From a checkpoint of a small mixture-of-experts model trained on Wikipedia: a shared expert of 128 neurons, a variant of SOAP for the experts.
Below are experts of layer 2 (counted from 0) of a mixture-of-experts language model. Rows are named router (the router's row for the expert), up (a neuron's input weights, with its number) and show model dimensions 256-319. Each number is 128 + 32 x the weight over its row's rms, rounded and kept within 0 to 255.
After each expert's rows: "mostly gets" lists some tokens that are sent to it at least half of the time. This comes from a sample of Wikipedia text that the model never trained on.

# expert 31
router [145 122 148 124 139 127 180 130 138 155  80 106 125  72 176 103 132 126 144 128 150 139 118 103 189  86 118  77 153 164 152 197 138 154 156 129  89 108 116 130  94  89 165  93 129 153 110 115 160 132  79  98 108 163 106 127  79 137 154 129 110 149  99  86]
up0 [183  82  59 145 117 148 160  84 144 143 147  94 129 165 126 100 113 163 108 142 108 191 124 100 102 118 176  96 111 118  99 145 150  51 111 160 107  80 114 150 116 121 116 155  82 166 180  76  65 150 172 136 141 196  89 152 105 101  62 118  82 124 140 179]
up1 [117 110 149 154 152 120 154 126 114 131 145  92 123 166 135 102 168 125  41 155 102 111  95 166  89  17 151 110 135  89 114 186 126 111 192 159 137 115 117 160 117  87 144 158 124 163 129 139 126 115 170  68 127 117 157 174 100 119 124 120 127  77 130 116]
mostly gets: " Thomas", " York", " Johnson", " Smith", " Williams", "ville"

# expert 16
router [145 251 140 123 148 114 130 121 133 157 120 107  92 113 109 137  94 145 100 147 111 168 137 136 149 124 104 124 158 149 118 155 142 115 184 169 145  95 128  86 127 124 147 129 148 151 137 221 163  93 126  96 159 131 145 131  86 141 120 110 109 165 147  71]
up0 [ 98 149  94  92 104 110 195 107 146 117  79 100 108 126  94 106  73 111 106 141 108 119 145 138  85 122 105 159  82 162 182 152 142 102 107 156 129 156  94 143 140 131 130 151 103 186 127 144 121 107 131 100 124  91  98 161 111 170 203 108 139 153 134 184]
up1 [178 203 147 123 106 128  96 155 129 128 163  77 106  93 135 115 144 107  70 153  94 137 141 122 132 115 103 139 166 155 126 142 133 151 169 157  83 148  76 119 120 158  94  73 119 103 132 133 128  71 109 151 167 134 121 148 124 145  80 150 156 154 131 130]
mostly gets: " by", " with", " into", " =", " where", "born"

# expert 6
router [145 157 140 145  73 122 146 113 131 162 150 153  83 108 114 138 138 119 133 117 116 138 110 210 159 109 196  80 130 163 167 165 165  58 180 166  65  66 169 118 136 123 134 120 128 128 120 105  96  70 121 112 161 122 107  96 135 121 174 102 101 119 110 117]
up0 [ 80 171 123 137 166 101 164  82 116 118 168 138  78 160 101 111 111 110 105 107 110  93 151 134 167 108 108 142 128 143 160 145 180 177 186 101 122 105 122 135 181 151 164 145 145 178 144 161 137  77 133 120 180 155 114 180 120 114 148 122 122 178 166  78]
up1 [103  81 124 153 105 164 121 152 172 134  65 135 114 140 122 157  77 116 100 112 131 110 159 195  70 117 111 106 172 148 111 167 175 119 115 120 112  81 158 126 124 119 187 152  40 114 183 120 114 123 135  73 165  97 103 130 160 137  66 157 119 136 137 154]
mostly gets: " (", " ", " \"", "\"", "–", "/"

# expert 37
router [130 117 149 127 151 113 135  90 156 138 131 176 101 143 121 138 127  85 116 116 161 124 114 123 118 172 142 130 139 149 176 118  96 115 142 127 162 135 155 110 145  95 155 123  83 129  92 131 123 120  54 110 218 144  97 162 135  99 248  69 117 150 136 142]
up16 [131 131  88 169 144  87 120  85  96 145 147 134 164 108 137 113 100 126  89  84 153 124  66 134 182 191 142 167 159 119 176 114 123 134 147 151 109 159 147 128  66 171 171 161 123  75 144 141  75 166 141 150 169 134 121 155 161 149 138 136 106 126 160 120]
up17 [171 102 167  76 120 121 117 145 138 141 120 173 131 111 120 161 130 183 145 113 146 103 179 200 133  78 135 226 118 163 171 137 147 136 142 100 106 130 166 135 108 141  86 105 123 116  48 113 136  96 155 130 170 181 126 117 119 112 114 128 133 170 100  86]
mostly gets: " years", " became", " work", " served", " won", " took"

# expert 35
router [101 188 166 157 111 124 140 113 159 136 165 234 111 183 131 116 127 117  55  91 159 156 190 148 188 230 172 138 149 140 112 139 143 147 126 177  63  84 120 119 182  95 134 108 140 163 205 144 133  86 114 119 113 149 108 172 102 140 194 103  60 149 101 139]
up0 [154 130 115 137 112 114 138 103 134 131 125 126  85  80 140  72 182 170 185 126 115 108 109 155 130 138 122 125 135 100 170 149 110  94 101 103 145  94 181  90 126 150 138 109  92 151 129 102 151 128 119 143 106 145 118  92 102 152 118  70 130 197 143 115]
up1 [147 121 167 115 140 127  97  85 150 163 191 184 161 129 117 114  87 104 186 163 113  97 131 162  98 125 155  85 103 102 148 126 158 100 104  91  81 110 128  66 135 111  86 126 140 186  84 139 175  81 108 113 145 171 172 133 129 181 125 169 134 121 142 141]
mostly gets: " the", " World", " this", " You", " Best", " New"

# expert 0
router [183 140 139 146  32 104 189 140 143 137 137  86 108 165 158  91  81  62 149 129 149  89 128 148 135 189 126 132 178 149 139 110 143 153 140 138 114 132 171 107 101 104 123 112 192 161 212 136 164 114  59 112 131 168 109 122  21  76  79  64  98 167 181  70]
up0 [244 172 164 114 194  71 102  94 188 131 147 126 128 105 150  88  85 166 122 112 127 182 130 159 239 156 165 103 115  95 145 140 126 100 111 168 147 136 196  57 202 131 112  95 127 114 207 135  81 113 144 149 121 114 167 135 154  75 150 143 106 117 130 129]
up1 [147 157 118 136  69  89 156 116 133 120 104 153 118 123 127 132  79  89  74 174 136  50  51  98 126 215  96  72 170 138 115 158 145 125 135 142 127 118 162 156 138  53 149 104 125 105 135 126  50 135  83 104  89 141  87  77 127 121 123 166 193  89 135 143]
mostly gets: "i", "o", "S", "m", "t", "c"

# expert 8
router [157 151 139 146 115  96 168  93 143 130 124 101 110 188 140  88 135 148 162 112 129 205 132 137 150 108 145 150 200 172 181 142 149 114 140  75 181 126 138  90 118  91 163 119  83 109 116 183 137 137  72  97 167 129 129 104  48  61 157 103 138 142  98 108]
up0 [ 70 154 119 114  93  92 146 108 157 124 169 123 119 102  89 102  87 133 175  93 149 120 137 161 166 194 151 155 131 104  85  71 103 139 125  58 148 117 122  80 186 157 148 138 116  95  98  89 155 160  93 173 113 109 144 115 210  91 138 107 145 127 142 130]
up1 [139 154 144 149 130 155 101  82 163 151 180 119 161 198 147 148 108 162 116 104 109 129 173 159 103 126 171 114 128  89 112 140 146  57 183 138 151 112 167 176 148 122 114 109 111 138  97 166 125 146 122 136  71  72 164 149 110 126 151 213 120 147  64  72]
mostly gets: "ation", "land", " community", " water", "ized", " services"

# expert 27
router [138 199 129 144 183  98 141 106 170 151 186 100 129 130 199  96 130 148 165 124 147 109 173 129 168  97 159 131 198 143 225 121 117 120 135 103 146 136 110 105 166  82 140 120  73 119 140 155 144 129 104  29 144 139 111 118 132  42 207 121 126 131 133 158]
up0 [105 139 107 179 130 133 115 180 101 224 168 127 117 128 198 108 110  75 159  67 134  95 162 104 150 159 100  82 167 126 168 124 111 164 165 145 150  92 130 183 177  90 139 143 118 134 117  98 183 132 114 146 118 140 157 106 147 106 179 154  87 165 136  87]
up1 [142  83  85  84 172 136 132 153 128 146 105 150 182 213 130  86 125 109 139 164 115  96  98 122 160 162 114 100 137 109 163 160 127 174 137 154 106 127 158  87 170 107  70 126 104 100 117 119  95  80 154 146 192 176 125 115 134 196 170 197 152 151  85  90]
mostly gets: " years", " time", " season", " film", " game", " League"

# expert 38
router [ 91 141 119 172 145 117 150 122 169 131 120 144 108 145 144  86  99  63 122 146 125 136 142 156 158 173 168 115 132 109 215 174 168  84 121 140 144 121 142 113 231  96 129  67 170 136 137 124 165 120  50 113 119 167 108 179 129  94 116 133  68 133 135  97]
up0 [150 157 141 135 172 149 123  98 154  81 137 171 129 154 155 173 125 124 152 118 111 162 137  70  82 156 180  82  79  71 116 116 102 100 102 145 124  95 200 102 130 133  98 133 125  86 135 183 103 105 177 167 108 106  82 189 201  63 101 150  99 134  82 101]
up1 [121 117 191 138 111 126 139 174 135 157 114 140 144 131 211 139 175 102 157 143  63 142 148 166 118 180  81 125 184 106 105 114 121 132 151  75 104 134 139 182  98 157 193 132 155 162 101 128 158 137 148 116 123 144 140 156 141  90  98  83 165 151  63 130]
mostly gets: " L", " June", " September", " May", " P", " December"

# expert 36
router [194 174 174 179  35 125 156 125 165 138 152  89 128 142 109 119  78 123 109 117 172 154 107 144 153 175 176  99 135 152 135 165 135 109 125 126 140 109 171 113 165 111 153 131 203 156 187 143 173 138  80 123 123 126 106 139  83 104  86 128  90 169 162 125]
up0 [114 112 151 121  65 146 143 107 166 120 128 138 134 136 173 172 106 153  84 170 185 138 132 124 130 105 160 122 115 163 106  95 118 111  69 122 127 118 144 120 123 130 148  91 120 113 129 130 146 145 139 136 144 120 121  97 128 127 118 144 153 123 146 112]
up1 [148 164 176 139 135 143 113  80 136 146 124 126  78  52 145 177  75 148  67 147 162  92 143 106  99 127 172 114 133 102 149 129 179 101 128 116 175 148 198  82 105 154 103  98 123 113 136  78 153 157 176  93  80 125 134  98  36 179 134  91 107 155 112 129]
mostly gets: " P", " D", " N", " R", " K", " T"

# expert 10
router [145 116 144 114  68  98 130 129 185 146 124 158 120 142 145  84  87  93 106  98 170 141 170 150 138 156 166 103 180 169 133 176 155 152 152 139  68 125 172  90 176 107 125 100 176 152 236 124 117 109 147  74 130 151 144 132  57  50 167  99 106 146 165 143]
up0 [ 73 164 129  91 122  92 154 166  98 157 108 174 127 131  91 177 121  80 122 155 172 125 149 114 140 154 136 123 108 143 144 175 109 156 119  75 113  94 129 171 177 114  54 101  40 126 168 181 107  92 125  57  95 107 120 107 113 176 183  87 121  66 169 154]
up1 [153 127 151 113  96 158 143 114 143 131 149 113 117 108 129 130  96 181 130 123 103 153  99 154  88 174 132 113 152 167 152 111 138 193 156 146 100 119 180 176 149  86 148 107 127 144 149 158  92 172 138  78 185 113  82 132 124  58 163  90 190 156  85 118]
mostly gets: "s", "ing", "al", "ed", "y", "t"

# expert 32
router [158 131 155 208 111 105 147 100 132 142 149 129 107  84 152 157  96 142 140 107 112 202 141 136 114 115 129 124 172 145 135 126 139 140 134 156 140 128 180 121 100 116 148 112 114 135 157 124 108 111  94 121 147 139 128 123 109 133  83 125 152 121 123 109]
up0 [ 67  85  81 131 148  92  77 133 121 104 162 127 120 148 155 132 116 108 144 176 148 143 120 118 133 108 128 202 143 103  63 143 142 131 128 162 157 127 155 134 119  85 148 135 142 105 137 122 132 123  89 190  86 136 146 137  84 165  86  94 119  83 143 110]
up1 [169 102 116 165 119 120 145 124 110  98 172 127 108 158 207 198  57 121 134 133  69 100 136 101  89  69  82  96 191 136 139 125 153 117 122 130 114 119 144 128 107 101 110 135 109 109 123  80 135  93 105 157 113 149 115 158 103  83  82 148 141 115 108 123]
mostly gets: " has", " would", "),", " are", " but", ".\""

# expert 26
router [127 137 144 158 170  85 155 118 128 135 166 141 117 136 135 124 112 118 148  94 130 159 153 146 131 170 125 139 170 128  79 111 164  99 130 157  97 103 140 118 103 144 118 131 131 145 170 156 150  93  63 106 141 125 110 181 105 145 138 126 123 129 137  93]
up0 [ 71 100 174 115 181  89  86 118 140  76 119 137 159 141 123 106 115 149 110 161  94 186 134 131  87 141 117 148  91 132 172 141 169 137 152 154 108 111 137  94 137 217 101 114 147 105 147 137 149 156 107 126 169 129 133 210 129 109 152 146 156 107 105 126]
up1 [103 105 192 152 138 109 148 108 138 143  54 110 144  87 100 118 129 120 166 118  89 174 115  53 179 153 128 138 135 122 106 138  95 130 146 101 137 149 131 125 135  58 103 156  89 118 118 145 137 183 148  94 108 103 131 180 110 116 145 147 129 141 179 138]
mostly gets: ",", " and", " /", " or", "),", "/"

# expert 2
router [117 113 125 137  41 128 158  99 131 170 150 231  95 108 169 110 112  91 115 113 116 145 188 173 102 175 124 128 116 131 141 197 178 115 157 167 139 108 173  85 176 120 115  54  99 143 103 126 150  80 122 122 133 164 136 125 107  90 140 129  84 149 103  82]
up0 [113 137 117 160 168 127 145 170 123 116 149 187 120 144  93 123 124  57 195 112 141  91 127 130 122 136  91 128 125 176 120 105 154  91 171 126 126 130 128  87 132 132 136  72 128 154 125 107  74 162 102 172 106 147 117 128  97 160 120 172 134 166  71 126]
up1 [189 132 153 132 134 195 122 187 119 165  61 123 153 104 158  85 155 117 143 168 102 111 144 122 112 135 102 118  99 128 143 119 167  81 110 101 118 152 130 140 101 140 131 116 116 140 115 139 121 135 167 151 155 103 199 190 131 131 155 129  85  95 123 152]
mostly gets: " ", "=", " Preceded", " Succeeded", " early", " late"

# expert 34
router [143 136 133 105  74 127 169  99 139 144 103  92  82  99 159 143 107 112 158 119 193 154 176 121 147 102  88  45 143 173 116  83 137 146 158 139  98 116 140 111 104 125 150 120 169 109 122 131 154 118 116 103 129 156  96 176  91  77 138  47  81 143 138  97]
up0 [116  92 128 102 153 139  82 131  58 138 110 108  60  96 108 120 163 144 115 152  65 175  74 108 142 117 149 113 143 144  67 124 128 165 127 164 144 142 201 115 136 192 122 173 128 147 135  88 125  92 133 171 173 169 159 126 146 109 154 155  57 173 149 124]
up1 [192 119 123 112 120 152 120  67 102 101 180 144  70 125 167 187 161 129  99 200 102 120 119 155 117 151 116 110 204 132 145  78  97 121 169 134 147 139 134 132 170  69 130 158 128 147 105 125 113 173 132 128 137 146 123 179 172 144 124 117 110 117  99 163]
mostly gets: " League", "+", " Cup", " Division", " Championship", " School"

# expert 23
router [119 134 120 143  82 127 196 133 177 134 141 108  88 149 215 130 114  70 136 118 110 175 136 117 192 209 132 122 140 156 148 142 130 113 125  97  92 124 133 100 153 122 144 121 176 107 168 111 121 134  86 134 127 167  80 132  27 118  75 108 103 142 113  23]
up0 [121 156 118 105 116 132 135 116 164 101  97 115 175 116 163 125 200  77  93 145 143 115  87 133 168 142  97 167 114 168 176 107 137  57 137 133  91 143 175 179 139 112 119 129 111 162 175 121 125 132 138 101 174 146  95 139   4 147 144 157 117 121 124 156]
up1 [119  47 184 105 130 180 189 138 167  76  84 102 146 103 167  97 109 134 115 136 110 101  83 147 149  73 102  71 104 149  89  90 121 204 193 124 140  90 167 122 112 124 150 125 167  97 148 137 147 119 178  97 103 131 113 133 143 115 122  93 162 141 145 173]
mostly gets: " John", " York", " Park", " Al", "ai", " San"

# expert 9
router [133 140 127 150  94  83 157 150 116 159 123 210  93 139 142 119 108 176 159 116 128 185 146 139 129 100  78 132 161 189 120 139 143 138 136 153  72  86 136 137  95 122 157  46 146 147 160 131 146   0 139 120 141 160 138 131 129 117 136 128  89 147 122  94]
up0 [146 144 123  74 102 197 101 154 117 182 116  72 148 149 149  84 117 125 157 145 178 111 160 102 133 160  86 123 144 131 145 152 139 143 111 113  89 109  77 138 133 160  86  97  89 138 142 124 194 150 136  94 172 154  66  59 115  94 148 124 126 148  88 126]
up1 [ 94 153 142  83 159 113 117 131 135 109 117 166 137  98  65  75 123 123  97  84 107  92  95 126  85  82 103 120 140  74 143 121 143 138 155 155 141 100 106 162 125 103 138 113  69 158  58 138 119 118 184 106  84 138 131 133 139 127 164 130  96  98 176 103]
mostly gets: "′", "0", "+", "–", " ", "1"

# expert 17
router [125 109 147 167  87 106 148  46 133 151 152 173 112 135  78 139  82 140  82 108 136 143 156 143 146 151 125 137 138 169 121 136 166 120 118 132 107 103 181 115 184  84 149 113 164 196 166 174 126 119  83 125  98 150 112 215 128 112 209 104 129 120 110 177]
up0 [171  82  66 106  99 150  76 159 131 149 134  63 154 211 164  35 133 138  66  86 122 129  94 168  88 132 174 104 110 132 125 119  79 125 135 103 169 108 156 144  87 180 113 169  52 134 107 129 126 134 156 113 129 120 150 149  95  87  98 135 128 130 141 199]
up1 [ 93  99 173 170 155  94 147 158 159 177 165 155 143 158 148 192 168 104 120 142 134 132 167 123 168 102  81 140 161 169  95 119 145 127 121 130  71 106 161  67 151  98 157 115 105 112 134 104 119 149 166 104 126 121 121 122 136 146  95 139 139 137 110 131]
mostly gets: " to", " on", " and", " from", " with", " that"

# expert 4
router [136 144 110 151 112 123 140  89 172 139 137 225  96 127 147 142 149 148 122 100 153 122 177 139 156  89 121  83 139 200 108 125 156  72 152 139  85 122 140  93 116 103 161  97 127 144 150 156 152  47  83 128 153 147 118 154 127 118 151 114 110 149 112 138]
up0 [118 137 149 119 110  76 129 121 137 124  95 139 101 144  23 136 124  94 119 104 165 213 117 217 135 109 140 114 114  99 171 111  84 129 107 117  97 184 163 111 139 138 177 146 139 140 133  96 139 134 143 200 170 145 130 154 185  90  95 148  84 159 115 102]
up1 [133 130  96  99 119  88 139 138 173  99  82 161 111 126 166 104 160 142 111 128 128  91 109 150  83 119 111 117  74 103  96 226 143 109 120 144 144  91  85  90  90 141  60 128 108  80 108 132 104  97 171  91 151 149 110 147 135 113  97 169 139 130  60 149]
mostly gets: " made", " used", " began", " served", " known", " up"

# expert 25
router [199 115 171 165 116  97 120 122 154 148 127 151 119 215  97 103 111  64 133 127 167 187 190 145 135 130 144 114 156 151 169 197 180 141 157 203 127 149 234  97 153 101 152 134 177 169 228 154 117 129 180  88 158 153 122 128 115  58 183 107 122 141 117 132]
up16 [190 145 106 132 130 141 106 102 134 178 109  86  76 153 109  64  75 167 134  88 141 164 181 164 129  82 124 148 155 128 131  93 208 152 128 160 186 141  97 166  94 147 139 151 144 109 133  67  98 167 112 169 139 124 126 122  91  76 116 125 137 120 174 150]
up17 [107 102 167 124 133 136 179 186 142 114 122 100 157 147 124 151 106  89 116 176 116 149 123 135 136 141 112 146 169 208 132  88 143  95 105 148 118  79  51  61 195  86 156 108 130 140 146  69 148 117 133 142 125 116  94 206 126  99 159 134 137  60 211 124]
mostly gets: " also", " more", " been", " other", " many", " not"

# expert 3
router [164 167 137 138 138  79 126 125 171 164 116  80 124 120 112 155 127 125  91 110 152 120 116 178 153 154 158 135 152 141 109 149 137 159 155 125 149  98 112 116  93 111 157 114  75 111 132 115 138 118 131 126 187 113  78  95 122 126  87 159 111 166 106 132]
up16 [114 115  79 148 116 134 155 113 184 137  84 123 129 130 102 105 197  97  78 125 175  70  53 139 139 102 117 103 119 181 119 137 158 179 120 107 142  70  90 117  79  88 143  58 135 119 158 117 147 171 153 130 150 180 126 102 148 144 101 182 102 104 106 114]
up17 [203  80 128 144 214 128 121 111 161 126 143  69  93 107  96  90 153 141  95 150 128 123 133 150  46 107 145 104  97 187 146 162 189 146 149 131 140 129 126 171 114 120 162 127 153 178 145 142 154 100  83  99 161 155 128 119 167 155 118 144  73 111  61 145]
mostly gets: "),", ".\"", "%;", "):", "\",", ");"

# expert 28
router [121 105 149 178 130 103 126 112 128 152 111 143 115 107 101 115  61 154  52 112 117 147 148 182 131 195 117  91 133 141 203 173 205  97 142 165 111 124 176  89 112  85 165 114 156 160 151 128 164 119 120 112 132 158  39 199 130 114 164  83 123 177 110 169]
up0 [146 164 185 183  66 120 121 113 146 112  93 159 119  85 165 150 114 111 145 112  92  94  86 150 206 122 138 105 165 153 125  59 157 121 109 176 139 149 131 121 125 152 196 122 170 106  94 159 144 109 143 184 111  79 118 115 135 164 160  92  68 203  93 149]
up1 [150 109 173  96 174 114 139  37 123 144 183 136 182 136 101 171 133 100 167 183 154 138 145 121 113 100  99 191 144  96  76  38 106  84 134 116 110 160 162 132 135  97 196 159 112  86 115 102 152 135 210 158 105 151 106 134  72 102 101 110 161  98  94 152]
mostly gets: " the", " The", " a", " his", " he", " an"

# expert 30
router [122 218 148 138 168  90 133 108 127 161 154 120 114 176 171  80 114 163 115 110 154 184 149 111 163  53 138  81 158 127 151 159 122 103 162 121 138 133 117 116 130 132 115 143 102 133 149 172 140  79 130  88 167 141 119 121 118 156 147 119  91 151 115 154]
up0 [ 95  85 130 155 140 146 165 134  61 116 175 115 105 164  70 141 111 114 113 168 169 142 133  94 206  99 133 150 113 188 214 117 183 147 132 139 127 154  90  83 118  91 122 107  96 137 147 136 108 130 136 121 175 145  99 164 145 167 139 137 139 106  77 125]
up1 [ 77 193  57  96  71 105 106 101 133 135 135 170 201 126 123 102 114 109 152 109 132 136 193 112 145  80 140 183 106 129  70 126 138 162 126 147 140  65 114 114 174 112 161 141 156  76 173 170 167 120 149 100 167 112 108 138 124 124 168  91 158  95 127 133]
mostly gets: " film", " American", " career", " family", " people", " former"

# expert 14
router [140 155 167 165 140  98 136  95 179 176 120 133 125  75 119 142 131 138  89 111 136 143 129 123 147 103 143 116 122 177 141 151 140 157 145 148 148 146 122 100 159 106 194 132 184 233 131 146 139 109 128 126 171 165  59 157 141 137 255 100 121 134 125 120]
up0 [ 97 126  46 181 154 116 152 114 122 130 147 125  98 107 130 115 146 112 139 202 174 165 130 141 128 158 136 140  88 166 179 137 166 141 140 151 203 173 178 176 102 189 153 131 146 112 163 130 137 102 151 107  67 145  92 130 156 115 166 134 163 101 143 127]
up1 [109  91 120 125 102  84 117 157 120 121  86 129 104  84 153 119 154 116 136 120 103 107 187 112 173 114 129 157 129 178 148 147 130 109 168  77  87 126  88 193 172  68 111 148 115 161 188 168 173 129 129 218  86 114 153 201  64  81 132 156 171 186 163 157]
mostly gets: " was", " that", " is", " were", " to", " it"

# expert 20
router [111 162  95 163 127 136 189 130 136 148 143 115 101 167 121  66  91  55 125 112 234 126 156 159 141  97 198  99 151 144 181 190 167  99 122 147 170 133 135 119 166 124 142 119 138 127 187  87 174 114  98 111 132 163 113 140 109 117 114 119  95 142 142  71]
up0 [ 77 116  58  80 129  85 117 160  68 117 154 106 146  93 128 119 111 112 109 161  82 114 147 114  43 152 161 132 185 187 179 125 144 193 150  76 161 154 154 124 139 127 104 143 118 120 167 123 110 178 173  90  92 174 118 110 125  73 136 125 126 155 136 104]
up1 [158 205 139 114 161 132 151  97 114 117  76 151 139 110 130 103 118 138 102  98 124 129 112 113 184 150 108 147 205 108 132 128 168 110 161 126 103 158 151  91 105 105 169 165 149 120  75 155 152 148 143 141 149 124 135 143 124 103 198 163 151 197 124  98]
mostly gets: " b", " p", " Q", " New", " third", " sp"

# expert 39
router [167 165 150 132 170 110 179 134 152 129 189 131 121 146  87  63  93 163 114 116 136 156 139 143 173  85 103 142 163 139 192 167 138 147 120 111 145 111  89 132 100 112 138  38 144 119 134  99 153 101  69 131 118 141  79 135 139  77 154 131  75 141 140 155]
up0 [ 89 179 196  54 142 113 175 132  91 120  89  72 105  89 140 144 155  92 130 146 117 151 161 201 195 155 108 140 110 104 107 104 166 145 118 111 166  80 131 122 129 152 141  82 163 156 135 142 105  91 136 115 172  95 142 141 104  63 196 141 128 170 144 123]
up1 [ 95 124 121 124 162 153 162  87 171 163 142 110 113 129 165  55 107 133 139 138 137  88 155 218  94  60 138  50 166 169 120 135 150 136 128 139 104  70  64 207 138 147  85 124  90  81 129 128 115 202 116 135  96 132 188 177 106 116 132 145  64 130 118 162]
mostly gets: " October", " September", " December", " June", " November", " August"

# expert 19
router [ 76 139 124 172 105 120 106 167 137 137 114 196 105 169 139 143  87 115 116 102 135 156 143 155 131 105 125 122 145 146 195 130 156  73 162 189 187 120 190 132 169 118 179 127 103 147 128 187 122 126 121  89 142 147 136 136 119 102 156  89 122 157 142 197]
up16 [ 75 115 153 126 130 180 122  59 155 215 113 124  96 135 124  85 153 137  46  53 113 156 139 104  95 106 105  97 122 140 154 123 147 134 155 140 129 158 126 150 133 141 127 133 143  84 194 141 124  83 102 143  93 132 120 178 146 159 183 214 153 130 101 140]
up17 [146 133 101 158 158 133  83  70 171 157 143 175 114 134 126  87 134 131 179  95  89 189  97 128 108 102  82 168 150 103  86 125 110  80 168 204 110 164 126 144 116  69 114 123 179 137  69  98 103 145 162  91 129 101 114 135 127 138  94 146  93 138 145  80]
mostly gets: " other", " more", " new", " former", " most", " known"

# expert 7
router [185 177 175 120 173 134 143  86 164 145 175  69 140 156 107 125 124 136 117  69 159 133 146 151 119  85 163  79 123 154 120 137 128 130 150  98 184 139 126 121 157  99 153 111  78 129 125 127 137 116 111 130 132 137  92 115 109 124 246 120  95 138 152 181]
up0 [143 158  95 110 127 109 116 153  79 151 116  67 130 102  75 174  71 162 150 108 157 125 114 140 152 109 109 139 113 162  95 189  89 110 138  93 113 140 111  74 113 117  78 153  99  69 125 111 105 147 129 137 179 162 125 122 133 129 119  52 105  77 126  95]
up1 [120 129 155 134  98  43 122  84 155  93 168 133 117 128 157 103 123 137  88 172 121 115 195 146 144 112 134  66 150 174  96 142  69 111 181 101 144 131  78 111 189 164 124 153 176 134 115 148 122 137 115 124 169 118  89 110 136 135 157 182 154 105  36 111]
mostly gets: " film", " album", " century", " song", " million", " Film"

# expert 13
router [ 88 127 145 141 136 131 132  88 152 151 109  77 116 145 214 127 155 106 135 147 141 166 150 133 249 106 151  76 147 143 190  92 100 161 135 132  71  97 114 116 138 117 146 105 113 118 100 150 134 127 127  87 164 159  87 150  35  83 103 134  71 190 193 121]
up0 [ 66 142 184 121 173 142 104 112 106 114  95  70  90 123 145 137 129 141 142 171 117 102 186 169 157 130 113  92 133 140 135 209 146 128  89 120 143 109 180 138  97 167 113 109 106  87 134 121 133 111  79  91 116 136  94 142 163 117  92 227 126 181 144  71]
up1 [ 86 154  92  95 127 199  98  83 118 137  85  96 147  66  99  89 130 132 130 168 141 126 109  88 131 105  96 115 124 149 104 142 133 107  93  62 107  98  67 157 100  34 145 114 128 129  67 149 169 149 164 154 123 106 134 142 149 161 122 189  86 104 101 166]
mostly gets: " P", "S", " N", " L", " U", " United"

# expert 18
router [131 132 150 162  35 108 158  77 165 110 183 118 108 143 148 115  96 105 128 128 125 205 123 153 144 152 124 121 162 156  99 121 167 124 118 119  70  95 148 116 114 128 139 137 199 161 156 156 161 117  54 111 138 137  79 130  67 121 100 124 126 135 128  65]
up0 [124  85 148 189  97 182 113 115 107 127 148  47 116 142 141 133 128 113 113 163 163 158 161 158 157 125 152 153 148 112 170 133 159 110 145 114 192  90 168 104 102 122 126 163 180 186 138  98 131  90 173 135  90 153 109 103 137 124 114 149 121  93 117 107]
up1 [108 166 119 125 104 144 128  92 169  96 117  30  58 109 102  56 118 147 144  86 113  76  92 108 153 134 117  85 151  98 105 133  87  96 188 116 122  91 217 116 149  97  99 164 117 146  72 142 151  92  91 121 161  96 146 161  81 132  94 173 139 228  97 119]
mostly gets: "า", "berg", "ville", " &", " et", " Stadium"

# expert 12
router [134 140 136 132 153 101 171 131 139 139 100  94 123 117 115 101 107  70 164  93 144 149 140 102 203 197 149 103 139 171 148  80 123 101 165 112 159 103 151 103 168 114 119 134 219 106  82 142 153  89 106  90 180 152  83 177  85  97 111  70  86 139 179  19]
up0 [117  99 136 167 124 122 131 147 156 103 139  67 157 136 125 127 139 155 109 106 125 125 116 150  80  77 147 136 129 136  99 158 119 159 138 138 145 142 182 138 119 184 136  98  94 120 124 111 106 113 137 130 117 136  78 118  91  92 130  76 117 151  81  63]
up1 [102 153  57 137 142 133 150 112 128 142 109 126 150  76 189 131 143 140 120 100 166  89 115 146 148 154 106  73 124 158  83 136  91  82 174  79 131 169 118 141 142 144  95  80 155 140 136 137 108 160 123 178 182 152 121 153 121 136 169  58 141 130 111  65]
mostly gets: " States", "%;", " USA", "man", " William", " France"

# expert 22
router [126 121 150 145 153 118 118  73 138 172 159 102  71  97 106 142 109 110 114 120 155 137 165 136 149 147 145  90 174 155 137 167 137 109 134 221 143  82 146  76 174  96 195  91 179 167 117 243 122 127 123 121 118 122 110 208 116 141 198 115 107 138 163 106]
up16 [ 58 177 165 155 150 120 114 136 171 172 118  80 180 167 128 126 144 122 143 158 131  88 138 100 132 157 171  83  80 152 181 128  96 137  90 151 121 140  75  96 153 122  95 117 118  88 162 159 100 147  65 122 178 100  91 119 147 164 170  62 120  77 123 113]
up17 [166 217 182 152 110 114  94 157 122  83 136  25 141 132  91 163  75  58 158  96 192 146 105 158 146 173 148 145 180 144 115 124 154 165 195 138 106 101 133 165 127  94 135 131 159 187 101 132  70 155 100 144  82 115 145 137  86 174 131 134 108 109 164 105]
mostly gets: " on", " in", " of", " from", " for", " with"